config.toml
n_layer = 10
experts_per_token = 2
d_shared_expert = 128
moe_layers = [2, 3, 4, 5, 6, 7, 8, 9]
router_score = "sigmoid"
normalize_top_k = true
routed_scale = 1.5
balance_loss = 0.000381
balance_bias = true
norm = "rmsnorm"
tie_embeddings = false
steps = 9862
dataset = "wikipedia_en"
Below are experts of layer 5 (counted from 0) of a mixture-of-experts language model. Rows are named router (the router's row for the expert), down (a neuron's output weights, with its number) and show model dimensions 192-255. Each number is 128 + 24 x the weight over its row's rms, rounded and kept within 0 to 255. Numbers have three digits each.
After each expert's rows: a language model's description of what the expert responds to. This comes from a sample of Wikipedia text that the model never trained on.

# expert 49
router:118130105078114125126093120154118136106108136141144117130182098093094158150104118152134126168107143121162072149136116152108140132087113136136149115146129067131141134164137153178081142129113135
down0:127126131148108129119097152108134123139130118240140142152180149122137127124134096070088127149128147146170099142134156165140154117179054163134144106126135140148120161138129159108137125106142129
down1:154142133168125117101113088099130128133150114145106141130133143154147135146149131136111132094153099125130197120113133141127154128099100170110117130152084102128110135087128115140116160120111172
down2:124130162115109134128155133129116133135153099124104120118129140143070129136122199068250141113085132123127146129141128123133131097156140171127153128127109110111114135128148140126122114128115115
down3:127131127137142157162120118131131126095048137184114106157154081145163101136126151120096126142098084126092150130121119139179198149118128134133123138124158104119135092125106090133132137130109093
down4:135129119163046129123160127126135102135136076121111130128125109119130104149150167128147211126124178127107128101242157124136149128132124111131159134130108120134141153143116124152145111124102103
down5:141175089128138165128142131115164123116119120097176126116197101084126124133138110138137124117107129133083109128146138092129125132124142118144168111127100120120134140156131133118147086140124138
down6:128118127106127110100138129117138144128135092126135149117079163105083125153120142127111122129163148147076131173137123096117136213111123123137168188141120083131123158129134130109139113121131132
down7:124134140132158132128145113109127124135132129129087124101110122139118123113125130124124100127134112129127139132120120138144127136123148184116128134102137136112164117142102126103172121141136140
down8:133138128129128124129156132138067115116168129076132125124095159123189128106133137122150124146129119155152059135193137129124108162116123119129166121131145124131105115086131134135127164139131116
down9:143163122129180126149112095120129145131096131095136146130142155131132074166130107108127152158116133078127090141134116130128137124092119122154109146095127088126150130128128141133120141125145103
down10:128087121129121102068118116165108131128160151085078121128105153128118153130146120158185113157126126105116159136119091084136173124119137127126140126117067131110154128109075127123126127102112146
down11:126148148128117135162117132127125142147127119184135092163110080085160124121134136122141119127131104179107157071125119128130125164099137157114118146136146128134182128122119119117092131131154147
down12:128129100127129151123126085115123125122132137134121139090200126136125162082076144144121109130143113160135145113092117132133100117129130095137134136056123121127162129118108164151171119132128093
down13:113118118129121131126102148128214121127089179127120128131128105132128128103186139136132122177126075130175101147134132131120119127101128189110124122126131117142136126125100125059124161186141177
down14:134116073131152159131128154150118124148132125155120112163130118183140084128114128092141119131128127129151160128129193103139125125122109125149133149134113137135111129127115126174137160128114193
down15:143127138115106132137151126116128086131102111121128149129112104124147134127136125115099143136110135078147110126121109139114135159136142143121170123217150138127071098130127144136129151154164144
down16:153089140132133122102175122131087126116134109138106186128112148102089106135128130116128116125116109115132129147104124171112123122145104096136122128132146113131109125120129167149130130153136128
down17:185127116132136128130070125127164158126157141134131116121159128145118130166127086143133105163128119143144072120151121155115125122107125122176161201125120132128166114091128185130103140118113209
down18:107113107134142130133185139105055150123152131145122146212114134131120127121135133115091146125118130165135149135197129133136131167148137122118149138125129129095118128201097137120132131059114112
down19:123093079129126129136139151155138120135123127123096157139129173130117128148112117132098082119118136127097190142119069129141063083117144132095125128096123086075128150128150129146126148128131102
down20:078136169122131145141139121128123124137089121175128107091120109112129128119121119175129168128159147100173125158141115122124209159112140086105145158105129130148131106134156105174168113126110123
down21:117127127143112129087128107166123130123088120132143118129124126136152158156118126124127156126128126116104129130180144147123085142143055136148120128106127124094103129133137137095122029139122113
down22:141128136104116104111131117113126126136151135111114117175091130113168116110127117101124239174144164135091126127090120141147131142130192129255104116166124128140113135139136130103106131130143126
down23:134136187160108127142099159125142123126166124160143152155136127113099088129142150116174129097129127101128089114118127139115084137158128131107106102110081110144116104106128129129128101092161124
What it handles: Common nouns right after a or an, often before of, such as a number of, a degree, a room, a dome, a piece.

# expert 21
router:140127145106114137127146142156106130126129147125154109121146110117110143141126120178149122142107152138123082131138127126152080139136121133144153093145143118135151138129166167155133116113084153
down0:135133119130128122151109111134127162120095122128145103129114210173089132146121133135103136133127129118114128133124117104147108107124123180105134111142044135170126131095144134150133164127133104
down1:154130131130068127127125129139110139144129128125172124134095123134088137140031124139119125121130127134062144148124168127162158081151121091120106127113136129138147228123112108128116111130140102
down2:138106093137135107095140096174120075142129106167122126138116129136145126136113128199130162120146150113127143130143126093109173066161127140142196117121141142121183129115174197134128128130128156
down3:118139126177068128129159103107119143085155156115132175107133121099126151125121138130094167109110144128127171116106131125150106120165104171135142129085108146128131120091096125098170121134119129
down4:117130163046060134152129129166140132127168098100124131128115093073068163157127123128132124152129166144131154112087096128133125134137137137131136140121149114086123128116135128127119143119113098
down5:119127116127077155126121173058148135175132108132121132161117114115153160125158123128133142133125133060146129094116155119125112103135129123129160115133123121128119128127132114132076189160130096
down6:080123118143121091136107098183133135126128133109073171110135141157111139101111118124123087118110152106126095118136102122132148140119145136139120132102101128087125136074093137133127133160124110
down7:131143119126083126110135077146128085156194158085131102125127097166125123124120133149139164124109133110121141136129129127142139155108147140132112128129138124142117116118152100157164088129135153
down8:115098175150128103134103138126129108093102107122100102138128101125129057144166140138169124110128080219110134101143147147126152097107157118140118127143131164100084093118127152121133122127132128
down9:143135073139135126140187130132109157130150124142125128127126148108128147063101099135163181135130165133121121131138156140078081111128118113142146119132135114125135130154135152075128062136145140
down10:134133119110127128133162062089134125187128128033137111124170135156119131206118104116102126145101126133137101133129190164125189138121168141143129168160133103140179109129141158150128113127120114
down11:149091092162162126104112106148180129102127110136060164131140128166147119109158129145176113135108135121124112123146202104141128131128128116114103110128141171126149128127139119187155134113126118
down12:117095132176121131117140132091163126128127117127135152122175091126101139128095158165131128128128097135125146114155104168135141131116119120222135125082131130135138088115133096124123125146165112
down13:117127144081075113131120152083118130125164124089146126128142125150111163138133118143143129155127128151091126136104121117202114123128135140124164144140127142132140115126145145095134129127144155
down14:132083114148128159130138132127153126112144097154125147119137128134105116156155176138135119142144156115107102128115122092104107137129180126093127129121129172119128131152117106122134136117149130
down15:139131142115125113115080141122135132156159105116151122137127125081118106158173104198112149126079128092127133128113123102131172141124136130117134087138129129170129108155121124135122131124110158
down16:123117127097123125126101154139134150133128207115172104122130158109138120133136141129128127129097129102148118129129097149130137136170101127130132075147129122125135176178132156121045125102145124
down17:125105176140104138099100113089122112125130129142070150128095128119112128159125140143126179099108128113146112137121129140096133115138103156088142129119176127128127128116127128131135120132162166
down18:114129129185095136156165121129109134124124165074080129095132156124110114132128131108120132140124130148127115162115130128165129159138099154029051156130126133089128129143142126079148124148141140
down19:135126130112128170078084117176069130135119137101184105153142114150120128135174134168099107121125132133117154109112121124162142147137152119103136132131132128129143126145160127134110117125127131
down20:122143164125127164162139086131169172129132142116145134139110130130113150118143122116130117138139127128139135140120126151136110121123131122177157126138176143118092139159174127174140126140131159
down21:124131109112087134104113152174164115125146167153172169138128117127128121128142076157052131142089131128103095143173127159127113123179130140131100145122086128128067099129107130125137136125125125
down22:128145119124128182149123190136128109186121111114188160128118126132095148126162107102138126165096153153188127151121109128130130157128144128119134135128130127114139140113160123116127132145113134
down23:130142128097126127103135149100127110127132131085084127124093132150130137129128127162127114136128129152110150127128152130172128098205124128144129136117124123115101118140157168136157117126128191
What it handles: Later and final digits inside long numbers such as coordinates, ISBNs, addresses, attendances and measurements, as in 43°8′23″N and 38,815.

# expert 7
router:133161119086125123120125136157119142116156156110142092146164141158145175126118115143143122163115149108154093119124138122121117113130118108145111136104134117133145145135156108173079183111115129
down0:070074141220126160136135147118134111135141139132134106123140135158127109127076129216136134111130123149175130164123196146136082130126139117127125138171137149123129120131115113103138130126151142
down1:120134129077143119120111131129104123129123127086150211171126128177130145186156166145175105149133123121119136135166135129130123128106120140109129202158125133155107130109145122123116115128126128
down2:181136125155133142112123125142132096118105135127128154127121109127123073142118072130128137101184128152127149163150170058151151176128152118177175111120121120131125168110083132131196127129087068
down3:130156148154131126154140128128115132113132123107124123121146107112155154134113208135150108140131147136129118105172113130150148110055130089150148124114131134112155194169125131117143084111121127
down4:159130029107114127125145113099141101117147129119118142126108128140098135127111127109136125095150102116128123128135142123130094139149130082096134080113113118088093125131131072181129174147146140
down5:112123131109144189077188106096111139151130174100131128140179111161149131096132112128140124170156104132128170116103125117126094128136097107159161130139066129125127147116138128052121130122149174
down6:101142121189150142129123116129106173135137157132143140064120128106137153172132085118098137062111042130102137119137137069161110127119102109134140157088129202157133101126140128113132160076119131
down7:120093147122093088096087114163174121128126121122131110108105133117138137166147129158122106125092101129160099132122110130032087128118107166157169077095169118129142112109117123124127133114108155
down8:104187101135120128191151121137130105141120155111152172129151105143114133128148144127136128070157127188112128133120113115168137124183125077128128211183133136107125096127094157085127170128134113
down9:128099117124130119146173115129108113127145129084146127123117172124086102151156137169129127123158142113130137119158159128112110122142149097129138179125136159129129094116134098116135173125137123
down10:118125142173111139125182122116141132082129106130116142124088212122120130144118091169132129147131119145124153114132130116118103150111116107128125154127143175100137134146151127087140105184137130
down11:068174143109114137125101127127123124094065144142168144127125130065179130137153126148103129147129127127138190104128119134124128152107157151140136120149098135137125137133126113064158046086108131
down12:136115129159071110074151114135133149131153107122115129130112127160168085124106102123121121128140087147117108134143139130140112137152144116155144134134125125080115175115127122150126123126130127
down13:138127163128105161103126112095147142138129125086150087111120121183098129149148138137080127086130129113135131127082110131123136172122125129131114115134110121132125142120150164130138099091053109
down14:078096128083124115116151115134139123113142103153117115141128139133132121099145182117054117063116110109128205129121124124076095122131120095125137126127171132131095151124227127105123121149135132
down15:122119087094122113120106128076127128127108127165135138114119130106078115115167119108105149125071126137127144130144093128145163128122103149071128093140082127147176122086194127126108150127130069
down16:119154118133133152128108102090125130134123133117124116125116111128155100143106134059123129192119103174132170095127179059129111121140144137123127145089125131162131142126136130144116130168120126
down17:156159113115108176130088129128163150127124128143124129196093112081096119172124103111122127161106138136137152130144113144094150098134099127114138144095113108128119113163144147135145095127126130
down18:097153128152131144102141138137152179143133121136104140142126128140123075131104087143077200118131126150116166134140100134138174107126115128129111163105103139149135153127116154143128126128091089
down19:137094175128124119150106091147130082132129140114134125131125143139118125128104111097127117119115158132064119126136155128130121091130133088139132100095127141094124135119112113052130166131121129
down20:128114175163107123122131146195142114137127097133140149090135145131119157064144132175115115105131086122136126137121160142128171130127124105123132111141146171129096126129120174135156111123125145
down21:127124106067116094121114128133154148125137128120128135102131117157139138129133139088101127114121143130124161120081062114128120253117140114157137131111151121127120131132172129128151135122176132
down22:129135113077166105160134182095112131112129134122122144106123136163130112104165129131124149169119140130128126135142078120136135100114113111134124124128156130134088141149117132161150109108151077
down23:104158151136149144132096143106128128114124108132124128103093116166117136098114125085126180127120134126161130124130122099111126081156121116126158159089138122115104105145125137136130128148111160
What it handles: Quantifying words and determiners before a noun, often after of or with, such as such, several, many, various, two, their.

# expert 15
router:107119127103133117133136182155111119122107128139129133174135111138126156110121115156153133146101157121152075138138147138104114174086109112129123075132136117158135134156131123131096158144134155
down0:127123132130102129095125129122130121124132139158116204133129124184118164097130128080098145116129237147134127132147129125130142121148135108133123106132137128135128116125123113161131135142154147
down1:137140143133162118170124133189133110088128104116107129119167127126108131111139145130124125119137124082113166144136123146122095152132083129160149121172129123208137111137161081114159139097117140
down2:135136190113128128209134132145158152111143079112121115183147111160154108079128067198104094175130131122130135120122157132127099125124131112124111112122109142095105141149127127125134126122129129
down3:137131120118067132108113108146106124135115127123130168139117143138116116112146076131137162140102119128125089110128135134125123187153126123092162185132115102127120142113141126091125136129124118
down4:123088086127146101086125129106104133127133115130142147157095160142135116125098138141092166129123114180149138073128170142142115133134108115190084130149150127130102127116137120084103121129113129
down5:138121140138156123154103127127172133126135129149111123190133123135168127151159133134112201118124111117126135159138126127186118170123169079138133128127161133118071129162166131129130045127125164
down6:112135133093160064151108126128129131211133109105108118125127120100149100117122088125156136119139126128117126141122127104155132105130131103139146098120104137132146121135105178123134102097086129
down7:119120130107083088125186198098125168100134149131108125131131152132145109139076140132168124142132076129122159135186113134127148128069133144121141203118129127122104127122122123123137175114181135
down8:133131163126125165152115124128137092128128104131161132164113121168134115136129127125116133136128120147113129126125133129129123175146128110158121110127066122086129110127128165152129082160101096
down9:129134149104151137196122132138121131100140120138123137131163130118133107145149155113194130109121134118116163069117106107155192123190121158129140141092107105129126134048116155112128127168112139
down10:129129129127034141180131104138118170123145113130130126130149118126117127136110099125107182120129127113080139100129153101196127184128132126127156118118090128125111099130108122131119131125136105
down11:121142138127120139134139123137138120173127134124122141088145132096087128130130171128106117130134115158134139155124172127132208094120183130123131142118170122128128140128127131118120143121120135
down12:143155127128151150105126102155121131132140135078033087167177132157085085113149123126126068130129154114120110137148158109131128127123119125115114125137138127125140104136138131146134138022130120
down13:129128133111088134119080134166131126129109129133077118127118151116074138131163134134127123108088145135137147160152101181104156139090133129122114151132111113110125168140115129189127130155194109
down14:122129124153136123140146124089137127169132172148139131089129087101112107144107133181120123107165103122146154127151124106115104118136125104139128117093143133123095160174102136113129136128136108
down15:131135124131117153132098139139140090099146145132144071084128142147125113094117099121121145133110176110139128140128131121116134133154110082144080128109129187081165098150179126107127133075128097
down16:127142104161114134132188117133089166129088129142103136118119119123069131153146128147142147125129142104158173159142136077130135136139159195099179131104118106108128148126109142134130165125131147
down17:115119129091081093165079156146128097140138119121136099148114117131117131129126171142127132134131129131125123130170123071116176099116125128136066140142141119107153135158131140134114145115127054
down18:126094096032167121138124101126119131097054121111167129132152096153110133115111074109128101159110136105128126110128089123135139091125097128137089114152126141111178086142134128133125144120123142
down19:126113132145120203142126097159107073174130120165114124127116065135119111079129078141131146145106111115114088132133129128052134112087098153127203134161115132097114102135110129124152134142101128
down20:116132169120127125130127123139167114132116067112093110110132142123119128149159131081110063156111128100127126149082112124164124180157121163110109155144139161080128103127158175121121131093138149
down21:131116147110123128123148053126138136144095127109137140133089142128144151106147103096117134128128117139114130124080102184109129145112074127128174174059124128126137109077137084136129135117093098
down22:112120129113128102121129135130251138099131128109137105136148128125183136096150128131096094118141116132177128098127111115127127166121122117126133093135124130157103110106179127172128106184129093
down23:137140110139095128179125114127135124165146113111145139132124099119088144115185128137086103108101157131117156130135122102091105134110124123105117126127106132144095103135128140116127156117146107
What it handles: First or early digits of years, scores, percentages and ISBNs, often right after a dash or space, as in 1916–17, 1858.

# expert 32
router:140147125102134124146164140154101117108138151156131101154169106116138134134161096151117142124147132147137096123125166176125078149097132127121113134140182103118122167193141139157101152134100126
down0:163119110086121136134122165181129116097129117143132101119161109123162156135098095162081163140139132125150133149128125146122132125103134124098145132117134121163117129136157136128132119129137157
down1:116129096202168124121128105154137112108175111136124062139100174092140132170114136136097155143128116146120112125122119150129122123124129173131124115153122132125137102134187187132114169128127129
down2:149129134158128136130137129137130116157128130137137097126130112121086078125137143127116106122130124188117128128140125105127125124123126130143039157146147121144129128165133132107115130132115171
down3:184152107134155104087130126109100125155175117125143132143128148125060182108130092129057128189178083136074130128135112117131186136122127100148156143139127161120132125126128118098131129129112135
down4:154122139126120067151099122141077123144151081159116130119124139089112148150111141143155157123096138110130121127121113113108127108129088164128139128134099126131124074125154133131133152136128112
down5:131141104121114106180126131147159093140143135094095152171141122128124120113109105133137129152159147111132146130128118127132090081117128118127146129141101158081106129137155156139146126167150094
down6:125126163111126139134120133107092140143127125128087140138131137137135138130218124158185132095156090133138161105092109116135139136113116185124175110122119128126116133151102089156123128150120170
down7:122126127124084109140121136126139131143140060131117113127102119132120123111128146105141138182132144123130126082117147165138084133138133141134137102190055066119128127106116128111107188138122136
down8:125123188140128104117178105110211183107118132135153092122122078112116124135139140148136127135098099095143083133127114134174121129128145129147082157127122099135128102152129132151140131127135127
down9:139139108078134131132124179097168135124117134142132107100057140138153130185119151115117127120072134116156127144124130131110096064143106106127154124131128199172078158124122126147138130175131104
down10:130146132105073138088147121095125130172147125148108124132148121177156108140108115123134112124150130137115101113145103150183126126110136144138109137105150135179128162090142137116136142067115064
down11:091132160160132122139134123118129164070128129180105135128099128124138124115127120134126138176132123137128163134112121108132096126105145133112121108121127130148133121148123099140103120140130112
down12:121116126110126108122132109122130122072161121108168124104086137142132087123127130131092130129127107134129080129139110123134106147127132128144141153107129132089114142101073106136125124126122137
down13:127114147116122118140148128125172131127129120125154106145134106124137179159140134126099125099124092126125141119133138123135138105107149134130121158153124131081135188150153098092134138130125135
down14:115143110114120132135129121127143133137186127139095128127136108118106166121089176114121146128130118123127154158157128157135140124167113128102117192140109125129066152119137111118093132135118147
down15:131133134173131128127123158129128093150098164118197141118187072075128114175050144096137128118161060157140136163183150136131160137108146128129118122182116140129125110112125127139130132127121068
down16:114126099140163118155124137133144119103078136128117131148183128103138132127171090127102128122129128128077126128112129144077206094128085166133114128127102129085180122087135135154167121134155110
down17:102173128124112135147114151157131109196168131150112129147133125151134136118127139123151119128129128099137143128183050116130178138123118090090139147128124135118123120120116138155126131141185139
down18:118128124100100111126126126137113068120136092110127128128111108132124149165139145139156042111122132167138135117082125092125131104123119132131138098131131129093109087156179099145137149128075079
down19:135128113172094136126099098154182133128092103131135146124136113113089107139112101131105096157124125127163124130136227130132099106154082081117126133093131128125107126137130094156113094129129118
down20:129134138091121122095136107136129098110169173095109127102124118141124130129103112101113203118127128118146154094130130153171123134143153120121117126143122149108121118152107088127127171151084105
down21:125132129125136127081111133112133103119129115131160146141130101133130127122117135184128127127127133128108142103157120127103124114133149095116123123129128132130104117154126091092149127122130166
down22:128089181129165166133121118138127136122068118086109122097095126098118096121167159127099125142127107128146083113111133162105128107127130170128160151128107119163137113111129155095151119090118159
down23:128145118127131131110132142083123137128135175165126137113130111140086126115133115121129140111125132113105129160108145136140119136125128110096133134127131128121079074115131103132136115115137129
What it handles: Pipe separators between cells in Wikipedia tables of sports results, charts and records, plus opening parentheses, asterisks and dashes.

# expert 31
router:138102121068141124148124127127116142141133131118190126117155145127126179137127127145154106143060162114132082161134141115149093145082128136112122102133154077115148145161152148150143146152129152
down0:063134174155167145125147125099097114124104125132131127086135153139124146116135135129046095134128109129130102117158143131096106138133083132148126136126060136093128077130128131100122126127123136
down1:091130095137067129127123131164102083114118145177124130112147129118170150171120085103142123117124188093129135083063115099134164097114100124140169105149149127171159111105134151138121119128121134
down2:117128106162135127111110133131123176123147139132107125072119147118108130096130125098089136122126114128208118127155140140105116131131154119075109127151145177129138103134107170126115102136142102
down3:058117129157113111128133126135136122131158126153119123107113145161143125162123152127135160174149169104127122125127139142140129067172149133130138136137070136127124126136130128134131124119176178
down4:092149046121134114150143177155138092099157126131128099133146123106121115128129128135116130105113118125157109160092162142048108041150121114129117108124084143117127118133144116118123128128181139
down5:128121143148117126082124138131150124128113115127119089179134080123133128125165118096127128180129141130136149132142076135128127051128123146139130128131184126132112115127160119138127129188127134
down6:134090182105109180127149170148146120124130141128117123099107099135126182097123125143173154103107122118095137112122122104125164139130108136159129112152128125130115159137123103135128073126186138
down7:114146143123119099161118117119152180114125146094217102079129179135133162106130134114158132098098128119112152124100152141067142124121141129116083106151134171103123180140126123123174144109137125
down8:127062142138123150154120123171085127115092135114114148142155177128107161163141173127134093147106151120110114121126118122154127144121131152095130129126210119137121198140128165072134129129130136
down9:127173167125115138127145173129137133123128098109129098069129110121128106117156131124153130124128136150134123112178122081165120162167103128119108137143120120160110128155128086123123125082122099
down10:134130100188104128131133083124102170104105106153148066131148126122114102158123150131119129126137125110119147127120170118111129082139091110116126138130137122167229155139156110096186096129126129
down11:090142104135132122147128127128129132138141105087112099130112164102178116125159141145133141117127127150123122126178168131108170123133150126193103137137127111094181150135124105129114127131109102
down12:115127107145123103127100182129117129131117085144225127104167116108138117104093070164149105064132117149099210123119181155154124122137152137092059129130083118114128123095126100118147128098126148
down13:123110134140127107174164135078130101131100113190128125104128171056124134204159135129124081119084128123108111136099124130101089147134138079129129131140209105135083111123112152155176112128118147
down14:137109117153100179168068170151109111113119119082103113130110144122130132141121112127124120099124100125142118124164107125062145152145129124128109064107126123135131135123113100148124144117123122
down15:065135122118146131127137131125075113112128113166121110111139165132169090114124072135122129128149130132129061150154108145092170127136104159105126191126105105124160113107145139138122113138151105
down16:138131130104135132138143125137128138128125133118144186142118178114117134125167131134106138127130154127136197121127127069133124131145128121079125146126111128139117131062129113135122114142151132
down17:112136190138106137138136127125129118136115148092118121127128104116201128182103120122123126139160147125066132068140145156127092217112081128131123135147147114131135130127127131124125145134137149
down18:092134241107089051108136125124137162177098136129128140143137130126093113146137107077127109125129149163156129123130068152083102126123127128128120132168142143128124134121097137121126126125159118
down19:127129120126141125111122155169102133119193133155177088130122144125123126162126132112142156125055144129133145132145112123118098125103107094128139125098115135130135124118142136113187136176148071
down20:105149125125121107126128123127129205106128136135132126127095090142109109132116128124121141126128122129147096104141142078128145149142188126101105141114151109127123114124134088106121159106124127
down21:128123115126105129118127128158091125118122149111109097136077141126128094085121124132099130137102137148097134151126127116139174126134179111127131104148092129104178171127126109117144154140126122
down22:131128132124101129136122163118083098125146114124115106128160117129119119113084123127144101108146102116101128124110140130149138141156133122125139101114121114109192121145133119146124120118097129
down23:130185097137151184126131127140128120145125157128123177138136044156111124165113135137121179076113129158122130116137105132126111126132087154129136133153121093101183113105133129196126100154149140
What it handles: The word right after in or In, such as in addition, in contrast, in conjunction, in order, in competition, and place names.

# expert 42
router:136130108089136114141119151180121097147146135137097126143171122135120183108156113133176136120074135114174138135126134094121085159092143130142165102123114098146128161153150160130087186149114142
down0:106128107086138120126131136164103138131174129085113162129126175141153083128120094111184130135120154113143147125119053157218179102176061127115141128124116134143146132155088119133121163125158106
down1:056110126093143112099133165093143125135126117126113177136076136125160132094140128098122087121160159135103154132147128120128156128091162144132093100137115129128131138132133105140130082137096161
down2:125132132113122121108101145114130121156144163168111147165088112139154128090102126129124162127088136150135127148126173160122135157144180122145129126169123128132090109115107122097093125132117121
down3:157135093142203145126121166151128123136097143145142120134095127127083136199128132110073124121129115125129086121111108177142138094111122129123090127120142118112130169185153103166128122107124083
down4:120150103134168133125117228117113124127141124131151167128129126111117133127076126112124111178129098125103134086150129118106150173143176120089132131112095109137152104102129073113138128129146129
down5:126138110123109125125138128128126149095127133081129128127130144122110119086131112119174138155139087128118144121129136126198149122134112119114145114128159166131132131127130128111136090107127100
down6:122135090053144173132132151137127074127131142121092178106156151139137116144134133153119183128134114121138118131097129128129115133151081127123098092092113128108130125032125127060136131118128133
down7:116170142150127164139145135127154110126137129101106151056128109118137129110128161125138148151147131124132143146140089134126135073159128122102121132127124157145126073138122145127128132091140122
down8:122155132140131162127114129129131135144109128178146114115101117109010124124110126121125118160131088132205134102145125116126127124118125128113128160132116110143125124154130160135128149145093157
down9:076138153127152111132121179120125136128136155090132130126093127143127109138131135145080126138058137125115135134135145111090127122090127124116112114116071105130155167164152142112166129097163110
down10:075079100129096134130128166124122130152132118128137145128126099138120121097165154130155110159125201094122155114124127127113138156149123127101129119123192126126125142115152099113124125143129114
down11:119127152141126128131116128160153129133137122126124152188106112126163133227082122170126140115125134127137140148095114185137134116106131142160123151148111153140129100166124128077111154103107116
down12:094111129162128154124133101113141112149113090125120158123218128076143109142040131136170150143132136127145126064126101087111127177146145107133113137064127123151101106124108157127103099118124107
down13:127127162141127117107148133156119126140169090121117134119061145123131127175070132106147135133084130151129128134112128128153145103129151164141131088186133124089128099139127122163139087129140128
down14:127113117063129078123125123120113129109108148139061088130128125132123117160137139091130124135100132147122120142137133127129136119168121134133090133126154127141127140120125131147129122132171102
down15:128130075150130159130128121086108107124123131133128135083147118131076118134128105129158128120103112106088101118149148123147173158172107135121143179117122157148122144123100135122131097129125166
down16:131123140156137135126162129099118143125137139087124116103130172106129141127096144095179130138144139096128138119132139125121109143133134121128161122130167122113123135131132124134128115129157125
down17:097116099127123136129046095150166128117127099134091106139126140107129184140118095145125065142131148121129106121118133157150125184126188133166110150104129140124099128131133095117123130134128128
down18:157134167109147135130121130158142124132110119056124125098126115143123181127146141129127108137125132112126131157135128130121152149134129121115084039130151137123052150103127125132150127167147139
down19:152138143171132137150107180131170170191127149127131118089157120085134137131098119144090134124181128128129096129130113180076145130105167140121131116128135130133118120125187150094167129159182137
down20:155128134129167055107141125132163130163142141130130129107121129165126109121129115132118114092127100120130120115190138098097092120156127129099065118129131177135098141097125138110131126101129147
down21:123129127142182127125129104107112127104121142192131081133114122092129161154128152105135175135129143122138119125120134148133122128129128169130092144189046113133148119143128132124105126119121094
down22:128135110099080128148118133127134127124131127131149132147162121133092125104149124134102156113129122099123135124141125093125145130130143117116148096134131108117128146164133125116139107176125120
down23:124113142108119078153147132132129122128143121135131041159099124120175097110129134129124127128155125130102182130102140120148117128140127136182134114129117128095142121115149108141127079108127128
What it handles: First digit of years and day numbers after a space or bracket, mostly 2 as in 2016, 2024, November 24.

# expert 23
router:142146121103127125122116148133111117134143151121151099119171139123133176154124138140148110165116141099162099139113135127112127168128108082157104108120120114138147150154142168143100162130130129
down0:135123139124135128089110166095132138109100090127177106130144132087116160140143127142154109144128102130104129162123181096099091114111162111089152082118194161178128132110171126131142115142113128
down1:127142186131066154129122148110140127173150122109123102121086128073124127096135114126099121120128122129172159153108049138133151115125138140144121178095141140128159145162141130126075132111102099
down2:137146134139158164121135181094077131161110132132135126134122126110127114151129142126175130123125146164156120148146125123129127136128128142130128111069131134147089119071123129146153105160066128
down3:138130132118138107118124182113117130132100083143099118122135136167186181083127165157090106129134164103133127140092097129119129122121147115132128061148130134085086145075136124139128136130138095
down4:123131123197119121128129130118105103089163128181136143126128112138125126132111114146120128148111103121150131105130137144122109126142127121105127147118131141148120111096128126122124130102126122
down5:179128150218125106151162118127137127137125124049083125135114128152117123110125128107125124143128150127094087070107115109154137134128130185128125153120128151148149128133128138127116125158135155
down6:135110123126131146100118107137134128131071130170127103114130127128101128152115177126147081107087118180124185213134138111067118119131131152127128140129101087138138173150136123128171130127116119
down7:103131095131132166115107122117126144125158128117087090111129123106104091108137125109125128111110132140152128105185137085155123128141150105163119153195127126165108127143118130115099134125086085
down8:106130141124070114131143124142144110118140131107147100144130160128130125183136128093136063121139119123115134156116111132133115125120126194159158107146109150110121147128175131089139134134117118
down9:168175116173102130126148131091128124120138130113132153112137148150129126130141164091157124119135103085127086133096149124127134118150153128144166141135134129127124153128159138132129129124099128
down10:087123125084119123157103133103178160100172130123109140141132113128141129142138161128129121163127137126133119150110125124089116126128135121084137119108135072128137124179167086119128127132135096
down11:109140095122105140096127171059121128131127144130109128131147128112128096110136140126118081096130128101165153112121127161157128130138146117119131170115151145140179100180136048096120135138130113
down12:129142118132118157128106130132096175081108202138096134128161124132122104115072102106095117128088159102107154106138156102204163137134107095126112141151155128100160124133104118142143096170132112
down13:121103134104136085111060129200105122127148075185124132119076096119158187206128118168128117127076164135175149136145099111118117118077161143110127147149104123133165079141129092117121127178128154
down14:122149131160131098101127085115129071102123193105103116125128130128127102147168129149113107116155138178142127150155117129142128130125127140150070046134128173117128087145143186109121135131114110
down15:134108126114104130136131085074097125105155120132111131092147123130065130112123124100142135119102127168112086130135115140136055125117121170138149149092101119133114139095157148139117128152113185
down16:119106147119121133144159155109177099135138136124132125121135109140158110140128119167114100122095127143138177167180133128160142119139129121092083139153101163128155089128169153173118121134115083
down17:151109124128129093165129136154124135130154079095125146144124117119119125103120108142145120123129128123123132128056131128101094144071146097146114081128131132123104131120126133124108126138109144
down18:117118135141130139185127146138094124160114144111142129082148105126140176076104124121153171129129104113128100125136119125137090118114146108126126088130125128129176133095087139110130102174102118
down19:097153044186141128177128104132127126132136121143123115134128130175131128149160112129128130133124160114152135073130107111133123134133128131129111156165129128183130148148139171122138155119127133
down20:159122105128129115191152118107133096127112131145130130175145115161165135110122099139180128140140134132127114161128068124112111124128128127128137128133135035135146124118146123143128076130116137
down21:129169188149142098127082124131082117176094219139099111139125129091097156128115090129132121118150140122139122143122096153107130143122134130126128118127084109134122142137086119127108119184131126
down22:129121101085139128129124130186113106129121119145142133123134115084132122110187136136114058144113123135089096122164112150156144127160099146099147109128146165133081121129134127102088126167094125
down23:117108147137157162127127102123120132119130138149114101129127128130123136112102127150100155120154138157079126091140139127111128169127126147112107147102128132193115126114110137126128107171197141
What it handles: Single digits and spaces inside numbers in census, statistics and score text, plus spelled-out numerals like seven, twelve, hundred, e.g. population of 94, 6.8%.